Experts of a small language model: a sigmoid router.
Below are experts of layer 5 (counted from 0) of a mixture-of-experts language model. Rows are named router (the router's row for the expert), gate (a neuron's input weights, with its number), up (a neuron's input weights, with its number), down (a neuron's output weights, with its number) and show model dimensions 0-191. Each number is 500 + 25 x the weight over its row's rms, rounded and kept within 0 to 999. Numbers have three digits each.
Before each expert's rows: a language model's description of what the expert responds to. This comes from a sample of Wikipedia text that the model never trained on.

# expert 2
Description: Paragraph breaks, == section markers, LaTeX and percent signs, and word pieces in scientific or technical infoboxes, such as Pharmacokinetic, species, system.
router:510511525445530472548467493518522468473484508470508518554498511517481513512484490501488527480518503497499472533534492574494498522527507462536471531496508513516498448513508534465513565546490513505485485490504500510464491546516510526499513500519507511528454522477545512513460487499490537465482553514491480480491522528538529495480511499543512508413508523518509537506486493517453495475501497497527518526480549523519550499489495514486467486501520488528480480516471536494575516497542504501491489519543451482519508487468504485506508500497509490537458483540512461470470507518432459499
gate8:535540464521442511511515522516478490468523480524524529519486564509484534538476553511483543532531476524486520486484486508514455497518485467490524500503492508545509466496465509477488508501460477516486490465501481498503514529473458510501528530447493515503490534503440469526495526510487524532523501514456503519497456513485510494485490506500514487518465507492533506492512508483500554471532489498499531538497510497484521512521506538486495537453540524510509521473520573460506495470515485489506504477496500482453498451482475520502504512541488515547490520520501470509430498482430543474
up8:533531497504474483518491471459493512483500497528474507462482536473450455493486488528469504516491517478520509518519492460464538467488478523500516508499497484460502515425483485489468468466501485489497489501509513466524519550468514536473515514503515476522490539500502472531480513494524517515503465500479495542509501519485533464459487469500508451536519530480476541518513479478504532525500510515457504522450505508497500484481527509477524540468523501540526515462493496498508494509500485500510526525541488473441489524525541516475515483499497529514503542525469504499525505478455517506
down8:466483506484476481483496507493496471512493516455471507478541464448466533504512519508505564549526514466462450523524506470500508491499460503513497495490474504472501521478553490481512493498534426523514504522469539448461474511536496489510519523483513474463475502479496505494500524497461514496495424523481516472501490554512531517504447509483475479517513506486514490454500484512504496488493505445502486467461520517495478497522512490523530532519455474515479498493483495506521484538528488480500477479494499528502484471562547509487511493457487503473471513500479528536509481518512484448
gate9:532487461559503498459491488491498477508499499471484484497507493508504540483510485513514501485520526495521470505474518480489512493495482472543502472461469453501531491473506501495500510484502522475496513510500516488504513506512480516546514472527509505469507504522469502483534489504532510529517500526490539502573515561517486501449515503491501513558509512477510492519531483452532461498471510498518500446510519527472485448458503506461486526515500463517504540484471518527524541493501485524467504524534498503500502544478459526506520504515521527461482546496516479495526492524511494494
up9:482503542529468465528492500482452526511521460549486516514512524521534522481491462506487473474524503471472499513453514514471487477497498505505524479506483537509502538497465489536491500506492493466488523515478515483508519499493538513485526522493488478463553464528496499508500508477471426476550507470528518479479496473446504477502473510488552449533500527508505493540490490496516480499516494483506486475464519530490529499485539487477538516474471498501457468479497529517504485542474465505526528499514487527455492464508536474547470494495524505464456487528485514523478500511486487497
down9:535506498476479502477479473464510512467497519495550495490496508465514555510501492529485489514495508527531510535494508514464553483526479516506498517520516467497468457526530513488489551498544496533507502551484466442481523450500491498476464513493472476506534474508483487508472515506549508529499493451493506488480479447491490513551510507503508518511538523525533462475471476537492473476475533495528507521495501512500496505535484532520505534466481495464519503475448498476473486524474475523517506490498522491540520508524480483460512514529528493505449531514502499495523484481512514501
gate10:508555537487511540527495502472525514525439520477473490505482486518481507474515496492542477481504511528498532553492512525525457508467477504508473513497562503485492489525501459499456506494488501502523531458529514497461528488452465505508474519543509516482479483479500560537482488494505510481454501517492508479481488472496509481496515497534535486486514544531451514498506465491528481528522512537511512492488527468484472523504558498538475536477498500528469505546469548572543477535511486524474530555506525490497461494551464532492519504491490447521537539498468532536509495534481522492
up10:454521499509511496486460528492533489534452503462498449509503501530513521475507533512510496483553489506498521473473494508463518518485479505539503492482479524507502483513521532483516492518509476527480534494502478508475513447527466489542508516475469521534476530512513496470487509505498469471472507492518527480508504494490457518520533520475518491498453530569543526535478493481486472498483504492525518514509482525506472472526496494487576468550498527470461499516511496524525532483523536482491461490469535522494492468515537506487465501516488470496457543510502524515462475474481505518
down10:454502488519488508473497489501478483508534448473525518527506487506541513476520534518492503490523497504444527488511541490500525468506493501497485498489481533496474501479478460494502475478507535508522519549486500518541489503503510519473482491497493490496459489508461494483482507513479530528494564486528521518494512492490518519471472437494483581491519487464517528515483540568527506500514544459526469545483501485561493484509483480518526465509454482518497474476527485464492516481502525512528518527494491502527534505462540522532482483489533508447534500528500516532503464458483461501
gate11:534524523505477504508464500465500473463500525497509566517486531494489520494523532476530490549515496510495500475474481495512540516488508497464541481552472480503498515509501536499527486469496542498454478480523494512524421520484504500470493506487479485504505485478495518504508491526496557496483433492510521484519482467462491476523485503509521536444514465496486526494537475497518491477513499462486470480485520514475503516510530519520515504488505535495460530498494500516497504521516497499462508485502490544520514541540499531519474510499570525430506518499475478511483481481467517520
up11:456516482491539482500476515488515518522511531520480496508503532479447506529517484488533539521523533484485526523485465517515467496520495529468501475521466515453542559453461463535496475490472521523520487550503522465500490476456467454516491463498479535532478464477510474512510545513508473500522493504469516493500504519515509527499465458499506492532483448528482509472455529503525505504504520509447491490539469516516472494523522481494541482465478498527486533462503554502534514525473504496480504471528555503481487506504521508468476543454525546507486468557521510532521524469498514529
down11:473514507536497492482494502496493532508501507499541508504501495484491520493526507520444492503461469512523516490521519521475498490475525529509464517503495491490511542494525525501492551507453462459512532473515491517476515465501484493527514483489514511486526505489530480493477484508476460529545477487486491489452515560485515493533487497470498493517538479472500484470489544461474517508488497521521514521525468531513517559518456494481521523462471477536535478478533495471531532478523505504481491525519528471498466502472482510482568435503471521537502506531515491519460505556478491503
gate12:532546501499494487502495484518495486495493483498460466476495569558490489442465488514478483508490524494510512474501486480476476486522495508458479489530471497515497455484450481483496480497511448535512503527507484510553503532471518530512514502490495521450478529491510477501532481466509496482522533508494516452477498512460503502513527497515486486483514472505539518464474484506498534510508471542483517478468469506515537532517496467501483475492496512532516495478472563492536480481529516491455499534500489497484517494496552472514503540486452512491507532545474518518541495541419488513
up12:454494527494469520511533510497531508524523439524458467474541515464494504507522491521478476479489496497486536502475492497498484472493507516425524498476499550466480485505465476488503466483496454509510529520518488504524511467491530488498466518504471523468482459484490530507464483479544450490551496502519470491488524454481465477485512465510464468486521466502522483535487512434494522507509508550469477496512470512512457563495469536509479492493465513460525507500510470486455499511512523491502518542479541509510529489511473514488459499500484515449469527473508508530485481461485489489
down12:462461517530557509507505498507500521475493489495542477490483476480512491516493474543514507538513518508486532457487461500450498519459506520511504544484483515486526503518502487476518511529459509490503472513529503522533566476517503460498466486494494504485531468520487500504504488498486508484547467492533523489507537485502457535475477517507517475515460530442504518505474509464500501482471491506509467518482540520500507501574488545486480454544512541489442496459489497488478490513534482538516517499504508502527501555536529487550475533500489495471470467517522476503460515518491465492

# expert 0
Description: Decimal points inside numbers and coordinates, plus common function words in biography and place prose, such as was, in the, at, became.
router:538509491487493515455460506479503487468526479482517483477518502540468479488483479511501501531482513534499464459508512534467484495513503513528491482475535485516484497506507499481516509494505507486486501540498519510490497518496490490544507501509488510480495525475530507496522491504525546463487501512447467489513543493544503489525507505471467449513546466513499489446518508482534502450519533465458562490514466497479487488536480485492522524488484483485542506502475480491449529454512585494459496536470521506493468488524512494494517494513468515525510519503468498531512503547507518546
gate8:572474512489475519541510485542498440543462478504476488528521500505504487502517463506542517514527545577479535492504443525468526497539566499483502487518524519472534515512535489447528476510520515499510469533486529494476514515466471528456499526524523482491507522473524482459496496496501509474486582505465494488498512523511507469501487491452487460496536482522457504460523484511484467486475468511517476489504489481502488511439520445542525512535504472517536497431495492493523495554516498520511505503515526475500478472532506464523487460486505485489480510515496493521502485511490497503
up8:482545505517471472512472495486507523526547484506452535540524474498471533501511527475508493544506477566454494484472554507438479524497555489492450472475504512512505450493489496491499489489467540422461484485507469480485521487514473527467520495510499503517486533498435483509526474510548532526482520482482503479526484526517479509510485471462483511512453514490477492464529470490482514496526499512502492497512490489518532492538493488507506506473501492500455499517506514504514494511556486507497549503547475440490494498512494493548480543545499502487517561489516519479526542477489520468
down8:530463507467470488459502495498490492501435469486481528478500490483493507472472513442455525515496509504474480510527522499503502480536477493510497488489537465537500495488499539535505505520525516525492537507484439455498477508526496516579509474529466515479509526471476473493490501523520480553497512487489493523481484497517477524529496470491482532484531483506500506512515512497524520509525510508495543479497505537487503479451504502463524521466508491503520484511505483564491509474517502493484546536495486509480508537487477489466537491497520494479475559477546487512478458545486570495
gate9:464518487522474447557515478520518508502488518533529534512517538535505536486513512500479501479516476528500519528484487508543514501502517520490483487477470504459486477502488472498500509479498488481481496456445481470505515461541538479482548507532502522533510562489497478471484499496494495521465488495527519507465427496482534497475486487517509474526492492477520518498464529455498479509465487486547488470515533511520450443484504496508500504530500491508536491487501527478479495491502489504491570445560443490457487514477494470537482460496472477489482467463495442514498520543464496505
up9:491487531457485478511484494505478508471521513557451494496504492511478480481491484490529500499552493507510500534471493485467507513487532481522511577500533497490499509473513548496497454512504492491461462500482471514474502493536473533489499447506516509514509463477490490531476448528461521511457480506464506503478444526522518534517509492497523493478496479486525514465538474465533525460505529475514485476498523497510471491521489505490485467525514530479484517503501522417540535452467489496468503508518464510507497494515510444500439558510481496481475512474549467520516519513466523509
down9:470487488516517496547511504502462540534458530522501474440529507476486476492490549524527484546533493523474498479484504504518491480513493494500508494483518495496497503484524514516483527508512518507519500475474561535508493484501530468497513535498490516515477484510534451500478466478442547513523519507540503452503482492508484505519491444465510515504439487529531495487523491490529512536516514509527458508464503512475497541496489499458472540515546508487500518495490502484493485488518465510506520499473478498528487502470475473514461473492487525537465491517515478523467535510444530481
gate10:536466553519509486492496509506468509516485506444480534528513499521511528528511502495504519514478509497547484511479488469484485455454481499507512491521525496568477530477509502479506467490463482530518500469464517490541494503469483514474513464514504492494496514539490499529511552482505549431478528519506493510485499517549517468488521479481491501487471474474529496521512542464509487485490511517489483452507504497464490483511476514549470472429538503502523535471482541501493531475507519509479473518521522525536487479528502483503511566497522501496481547523487481473464508528500529497
up10:546485515498454495517489508484527492552490535506484504531538534498509494463492505473503494513523498550509472522512487487485487454481472496499500503499500481529500530505489513440493545484509495508479498485477519506539458494478502512502502473549488512517526527524490507499531538510532517440497498524534475474457515450539501476502571560469489484476537453527511479489475484491502489454476523526521564495513485519495506495533499526487511489495543527488530468432492486495497568500502527480464531494507520496512529507498521507506573484462500535461509518513524502507528500488474505547
down10:519479482492519514469500545529511516479481493469476528518511508544484501514487462556541499503536471496524487479521513496533492507539513535501491499486522501455529515453483525542539466475504505507493484501481492277507460558471517440487486447485524511481496481507497491491467517483517491513500540474486497514483532470464481486495508470502484521493527502508487496485486528514519513495484542513521516486500510503533514487512472494494483470485512517496477491549524566466445498515511468546492489490508508518511486477480468483511501485506529517500509484460480529516469456477507531497
gate11:472522511509475525537487499488510465515462534525517493484529509504522499531489529534504493481540524495480526470461500458448496517513493484492509519496489557537472505490489509459525483510503520479491464545481450526481501490490486459517467518451501499563500497478455477501531515493461484516490554476507484488532512553500452471530499528470526518504499464468490512489552514461498522510472483531447502498490541524464470512490492484548502514450535501491525461493494499504523478486484507467486523504541495514533506484517499452494463494536483507518452498512530500484480494515516498520
up11:511501461475517523498490505492486500506460518505533513532538504513500483467488558508516482501497523472518504528476532480502467495517465549471478471501496497527486543471500500543481515474507545449505467468509542525499504482486468511460497484492478477486509494550507469498508509470512516542506457523470504495530506495501525491519506494522483547529476469480490507500512499478511516562491500485503472467494496508465501494523517548502462505517470483494508529525517486505488543546533482474502546480482509474480503472495511518513499497537494480515526501500515512516501512503482499505
down11:471478564523539500459484502496489464494501465504504497549465492484519482504504537523468506509519473499496477502510500490499507496464521514493458509536540542473488453467497479510483455503533490501532517484496525448495501481473472497462494467466452501513486512509521497483481500474491515479531434536458504512498511529504463475490491470518572510478490511496479481520457513491529540505542501560517510455459476507511479515515538490508425518509546486458542530532490477485471453526480454496502506473497523488494494504456518515511525519477512429495483479466534511534502487539481466515
gate12:503490490484465516482477488473480518510479549483528474558530546526531488500482519528507607514515543537502505489508519536479519527486523534512461508496529494508482530485503470500534505504487478512533522475512498515503510503490462509521503443516514506496493492469511499449481518497512517479480486519435522487490501460477524483536472494486474515518475503493513483509498501469514518511479495460516508519522483460488503510506508500431476509496502471475464503508513507461494535486507505467474506443461551533484523468522522508517511495484465535531518505557489480493505475471469507525
up12:512494450470460509482490498478524489488474497470466481498500515478534514460523499482476518492556506512501479478497527474459490471482449531467495534497496483510520536520460525529465512459496527466493468516491521498505506472493506539501459534515515509535491454486526515513485498464485493471450512519514525490502494519537536528458472499484510511535481545508526526511509494471537503532478503514512548497476494513516465499487463499519549483516508490511508466488487479507510508485475482490547527517541503535541503527540482492473478524494479485497478505496504529498485500485484516488
down12:460498522510512487513523443511470494537562519466500491510493491482500464551542503484535503487482489520509490497546480497514499546503517508533500481489492521541486462486497468507512472522555481481517562436504510495474461480507546506501449510461487481444440545493552501482476504517517488474500527515485453546475485475538532509523515512483500489595509496557509503494497503489459497502501546496504479488495479512506506483505538498475423470523506528495481485488525515523515534474536534521487487482476517506515473518485508509501510520511498522550518484462509468514544489502505537526

# expert 1
Description: Digits, en dashes and pipes in sports and results tables, and mid-word pieces of foreign names, such as Stenhouse, Yasutaka, Rösler.
router:485487503486508497429487476477463526471521525479511528499495530590495504524456513496490521487527466492516492491522522480485505528511494472491485478472515482494496516486486481494504454491501490489501491482494494515500466566498474513529546485478475512523537506505499510503530452468505571477490537500499492528490514516471454511502484503497468508532480519471577524523530479504490476497496473536502507515468516500471515518466526486489461495484527523535499491516440525486543489536513508462497504529450495488521520502504472500473514515501535490491506526486536493474488531462469468528
gate8:532494478498492455490482504474553521492515521498561573558449516511503472510489518460495525535519460488496502501434520480520488476516513490514483496483470483467477517500524482484444522489488507540557547531481569504478479468504525510514511500502493520477466451455465511526461505494465542540491527492492486477548485474559505499544483489500507508490501461470498493522531479538501533472464512506480502479498556529500516511479521466484489465528476526488492471520506515468500454496511515477476500485508547559509484462505511505494514486507476494483523500475501492504469520524516505483
up8:477516496509531507503556501511495479451502537530516532532491486488508530473487491500447509473494499412515485496484540491477510500471482489527478529537503490502501528525509511494526483483470486553537487506576491522441481549519465519507514517511486521518460518517460455493502536501519501501528520517469539504456488480506515488515486502500530484521518413494522503501510450500522519519513516470471483469501454469513539524502502480527460477516536519525485468514529494484482508503508529520485484461468486498505511474440517520509535464485495472509516445476500544511521503496502470500
down8:512449469495489498520484517543502509449478528514525443494433464519517452495499483526508466506466505494519478507481508462511485494492465463489514493490481463496531457517489510503472525470504480489518480499479464494451530485520517498479482523495498522513524533481508523488448494542474531494550502480577517437522476543493515516479495505451513463507546466496490523448518535541524501510469489514492524521455503493487487511492474446463540512509526492524492523453492502474486469501524510520476510448488469509533495527470472528528478513526471517514520499496495512452466537530491517504
gate9:505516497440493506504521470526447516490523486488529536494527505505531478509507496473493514506505552481507515462530521495477537527510492516506480519482471515458510476474498508479466504485486517512523515510518523508501476505527462534529504437503462547493441482461476528515475474489483505505485569448482519493511504534464480496513501500475482502523455534511562487538477530469509500482532504543512511480494502491487502486493499502537475458500538527526502448494506496490474485551506491488499543496455458517542486476464516519512529490521558468472531507481489534490471543477475506516
up9:511470520469532527502522490482503495510491514485458539475518515491557495481530494499477449470520436519501516476501476505495475499479532503551498492485489481504561475475524464512500488505483518492488483538451496481490516513482545502494515543531519467483487476512479479572467498459493482485518464468495524507495470520507514487491471540496473487489508422513455505497513446464522496476500485475508496492453472518531497515498503543502519477554553483459472486540509472516533504468480490461505552472513487454511536533538538501506463499505494451496479519509469490558478516486488495475
down9:528513539516558514472494474517488521468509484504512501453447483479507479476489520446473460502507493497539554525481503512520535480489504548463447521497494518486465501460500465496557498501480502483522480502508480525502528456505438516493479497498524559531445480549532551451507483491498450543511494504485496532465473465510470487501503479504465490529491498504527538559519476488480519456506535517498516471520484501489517496498478486482447476454478483519491493496466487482496493517503517477499495507502496464523482529495514511495501454495517505505486507510476479527518466489490496513
gate10:466561515483511475503449467485524541453476555551524523498501534515516510516491514466525515500480518483516499516539489483511505455478502445457542497493522441485489528537531494507479547556515481494539493472526524501491544502509506495505526504498483503529541511456452512460478516526493499503523502505535544516470478517548499496495486471533526502492448528512497504514487488493516488492513483509461478507498491474516509465481489504461468547459510534512503495532452511463482507488526506495493517525492510484466494499505543594495455505506511504530496498507515515537493504499489523488
up10:500511462516492497504517451500492486555455490504512505466527504490494503475503514538513496523535513495518490519543493512486530498473481529488486491506500446462469518444459506492502468488508488466508513474476522539459521468449525508486555471520493500498537515478497451517510483498484493483457550481517506528471519529449484485479516535519531501492508465526521538443435523476525501540496449502479501467521509533457516482458493530499486483501500537496495504499514517516527469497515469498483515507522490520510527504524506511548461510513489506507496478520513514543471482510478473488
down10:486464485531530546488489493525517508507526448482494516520442537471500462552499495472476530497503483479475485510442509557517483496498482484516515492525537483514474483463487444453471516533479533478479536510519520513521487469537490542523496514494488499519477500519509501511548495494517521517561495518504540507501474531502521490507456537511489493494547512481510494493507483509516536497529481503518510481510515483513498515500469485468504508491459450488459512556509493505487479513536474465536478473483478509485496467486492472434490537485486487456527496485471472494499485490479520502
gate11:463515522522481460531489439486522478468516517513499475530470535494496480501494473477477511468507491500482484530497516501481494488534505545520493495522472538523454499496491515524513480450487500509483474489512511477457488501489512474533479487477503483460495535460514497477532500464533449487494508487490522494503465524515501471519490502488520470501574497500518520472544496521486512496528495519520487537489494521513504545513553506470506552453506506549543550474519484491456494518504453524526479510492509459499475482494523510429531478528552526475519497489479487483504481553536527485
up11:505459499499444494526535541494506485494520485511479525478491492541478505523442489445498533465496481500477509487521506483549499483460504503490507492473564485457500505494512512460493488502529491498479508438469489521522514481503512514512500469518489507528485501501466507510525481490483528511503452530514513465475502470470519504502523467489472547466496449530498509494499498497465476504492506532569541462513455489520499460457489508445475522528515513494475515456500504534499465517478486451507494491494473517464516492479518531489550535466496441510444499515512492497495516481517511490
down11:511488471537503538496502553510522537485540483471511520512507448513495493472511518552492467443503493500460525492465473490484532552470537489505510472503553471471460509523494530483477499480466483531469519473501505492478507502530517512512510518480486501540470521470516519492471469541486501518455502493445505484477474504510547513503486481517480490473489484497477521509444515532498453495488529491497493502480496493479557475517515549497521488504514522527514516488530472511491536551466527486518523494552502540495451508505517523482493532495537537481509485544455521507462505475491469479
gate12:516467522462471510490489502516474475443526470468506505481488490497498509548524476485531475542462501518520493526532454526509479469482456490486535484526505509494466509507494504439518479613550530528486497480494500496491514539486518510505468521509485495540549521477487464510482462549477538482470524532473525499542475481470487483453473513492491503477492522488540533493450487494515482510497514505511522492508520495508464502519507457519483490492508456504490473497468537500504518511516524517454535476482487508448505515487477539483489478483505520520471483514518453491525518530480539478
up12:524500493490496505500498428471495468491499552506542541480506485492494484536507507468486507468499477499516531489568479539532514448472497487468511470477525466515520464465535489489483501508492527500556511472496456513545553471512481518511491493490507485509473537485523502525511477481515487444497486485480498498471492497459527521554488504458494546515491515485481494535527473488492505444474518533472537509474497494507506501530492519489497500474521496490534461519474520468483539507497497547491571477525426518501523494503486510491498477539477474547537480519546538504493506464502558473
down12:549501487530522467532502535531533505487491534552484483495563511502482507497500537454529515466494504513496498457498488519524526484483494493479538500455450501494526491461546508455497494493500456482525500454503534456532503484507533468514534482523479522528468513475495515489470504528475511540523424490503482514492499486541509516501509486448564540475515520493519469476547491524513491534522529484513520507455459530512529512450507542497528510508457501542512483476515533475506482541487524499496488483487492489557501515451517502471479484518529512502531505514542501522491478521519506525

# expert 3
Description: Conjunctions and clause openers such as and, or, which, that, but, in titles and narrative prose about films, albums and people.
router:510502517486487484505473478493446494455499516518481487483475490512526467545498492538493544504509491513508512491508529478500487510510515457538514521540470434484506451474487482493474472466480467526512453485491471507539477508491477492481490466485454511511526532513478460546477515435455509525508492467494515496537493499450495477548515506479497496499491488519481504493524502489502513460556477531508480494453463485488557455511533503527495479500509495497475501514478484499517478483467480479513481520500497514453504456476518503486468483491514486464527543470451544504473502519490507513
gate8:497515468504511484511484508467509483532527476511507528494473501521519482509486491493526507510506427522506505498457456506475465509551491499507490519517480446467511512501511489472459497508505483480518465504504505529518498475458543487516468527483484525524495473529507460468464434512490523491437519519508514517497526529451513485475537507447515455521518499483493468485513492496489493520489513480521481529510520469485502519532494528521500493480463607510451512489510512473567519542462475513491466521490474559487492480529498503466509479514470512482516421504499443504513525485503523541
up8:529471453543530504534530488504497522527506501500496458522482536544508542510480486542526473477494481498505554509468529481470487494509498477424503457483470490499509517460502538515483482502484461471504497522541479503504496473460467466524512480509524523473454539518517484505501457519540466509523473471522493488479505534514509510528504430519497476518488524501473474487482520509466470496493500498459524497538487465493486479486479499482506537542505495504481495520484518516504470540548497466507478523485516474478499477490521493517479513508452565481523480526479501527480525551480529493
down8:501503506523507530507490502515516522544473531511488505508472472507540516540479463463535485513490492508513474493489540476511447440531537508477508518491493527479466513512522488474484515508476516473454461405527523487504474503470481515518525487512481490458530524464505525450525510521529504506535476509511519474503555463515480510476510470512563507438499466529526474469480475525466508492488509491442501527491501504487548502525492503504428478487506529484538534464529490478490510480513497521479507502528520484495505497512485458509486505500460520511531506530466487478522545520507535539
gate9:496503540504463466444463441496472528473538488508470458485511491574459480483463500474481497500518488456472493488497518509514516455482505473479484503493521523526498466452473512479525512463479467483463475508515469504501458540484491472462493490501526505497474507494525508513495535523539516518478495481546474541501483528501492503548524483525493522503485492493440502505527522489479547475476548452490506540534488550515539501461501458541517456484480485521506510520521514505508484517460527508487517495509501494526525498457545505505492469469522511496476467483495526510514522490471544503
up9:476505497525483492496552510524488522558468461539475463457459475514492478506513499502533436519507509484508526486508509492506493516517476493470500526543517484533523454460515495484526517503471508525468520439497512472503487519511461486467512532507443485497477540532473419498508491500495480520480504498469503501482466458469548542488464544541516485452493478547483465449494454496491469547522489469488483508489451498483491497508522513506496492530481459477518530462504500497494474501507503499452456501497523514498530515476507527463534547491517512509497525519535516523565528521492532470
down9:505511474461459482498477497500493473526503546503487503466541498512479457519487448512540482525493523494486497457505512507480476472499498497493479522487512509477500474536519518504482539474436505530550535469469479463509511472517502542517537509484483518526491503529481542509472468485478493525532486454509520479502445525509524521506474482516462470466497490488473458509458470514536461520486481472493523482546525460518481477489516509458537482513531471485470502494465485479481514446485492512477479480516481499507502488496486517467525502487428537479525490548528530512489494532503475503
gate10:478502472508519513518487506446478486475546481514488510509526499495432466516502441468484533515510521473520468509480555527503512497458482498443557511487453521525463511482512492534494559526481503490471464542459449499504468523498503504500520522522501539479585532481490491486478460552453493507513515494483507523522518519472512492499472468517513509525484506512493518476534489516507475461511480462524492491525520511507504493545509488513499482511487538500480503492476504479505466510529499521497499520498485534477503524498529486507500510480478480487521514504487483533480569475499482495
up10:512500479530529469455518519493476472525525529493538516461509483472511526524509487476466492518526482495511457476480536476499470493461482462506481520495523502516474518522518491528561517503489536503513456560497550524494534516507478524533557516521514543505471541527467553548478518536511508517501476502491506507497456495514478490464481470482520461528477465497525502460526488518550519503505517504460493512528439487519513555476485473505470456511513464522510530489512517498502497492500494504505493438455514499500524470466510471494505544504493457495492486456526472465485550515504478501
down10:496476432519531519488482493532494440522573505505514478515512516491497514496539471509481502497500485515513483516484450519539550471515477478483505510491467506537505505502517489431516493507493510530485488504486495479533489525524487517504512511479522465524492487504514522486471490474506467462511494504503498491499503506522506510535475497517484484457494484497475461427472495500519516527491508494461533558527503529506518483476460508485494483519551485483468496503469508507503523515532534573516492487476526462506554548485512487493488496509507465455494545519499495506524545497516487475
gate11:500496475479509489497471515537525491484542453533494515481479524501520500449499500497505519496489512451524475497510519479458488560444504486520554546502500499508543485494508432491501481497528475484457471495516512513499525512543492513556495481514469499492487507522486513479481465480491520491469473549498484515534551516478481490488515485456481506509484497506500487520460459494491471469470498470555507515452510515509521507502501485466500501537482533495472507469480502496486444509498487465499543523489463469545504494496482476505542479476458461531482511507595470474523547489482498520
up11:501545510479540499536525523539518482514472537505511522526487494483535496481471490496507513464468507471497505506530514484472488510504462482464498531488574510491523547460530521503493496532495510551477520515538496507459484495523513474556533487493488525521530540515520537512505500483494511473499515479511522525526511497497501503506515497462487532521554534459528534478491524520526500524541518528526471456508500508503464508479488501543515474445518508501467484522488505495513518491488519511525504500420513500472487501498484513479469480512486511523491464539544494526507533433488489494
down11:450498509489502477533473501504541454522547495491509488519519538483469536453491522469556514496465493470512503468532547432451497538481456478521489503486490535500502449485491501495480529511536547506483501483487538492523509490537482467545463512486513488493563482486472512481481482458498505519518473537543485547499501454506471496517527528473464480513492492485512497511509480477520480481493480516518501517487514488488508494507485464508529502504487520482473467471500494516482512486492487479504513485464489525512536527487519548472543528539503483505484493512548496494475532464485489510
gate12:500495522513501546487489510513520517484460546510507530429494494515501513511531486446513536482506495543507497461533516519473527496514490498507506467531508508517469544553494519471471445506489518532526529477533475507503474524482515481506494518455445496488510511484511502491480472451463524488497451515496534495467478521484488470480477477537483538530472486562501517565541486484496497457472505481460476462500518488520523510533494531501483496453562490487501533519529519495502478527470492467495454491497523492490491507558524496505499489475532501531504516446498475512513470529514464494
up12:492498512515519489507499491506501544520533506519458468521480457518503476481528577451486500541517461525543518482492481499502486469501478483530523476533472455474536499523527505442429477510499496512561497491500538506503457453539530524477481524533525510480476465518500499483492545520493535496563525518474462524484550488484491475520525491480472507496492450494538545501515537481514503502523490497485504522520530526456503515496492474533514494500539493501515533467487500492516520479452503489491499535487527525480524511536532508478511483488478518489488512533505481532503487511510480499
down12:496478495509461519535498504479512519501490527497466457501495485487482504543499486501526528508535493508518498490502475537495501477511503473456487475494541500513529519501520520521520471463486535528470487469490507451501519466575517482508516506462528483515516496493549511480503515472560510517480453510481501520511471510498494493475495507510470535474452482542489531501544516509501484502480486448473467489459498518529513527477550524481512512498476538470502449512500508487509464519474458505500485484486521513477487500557494455547517525499519519481473513531506480539537482560518440506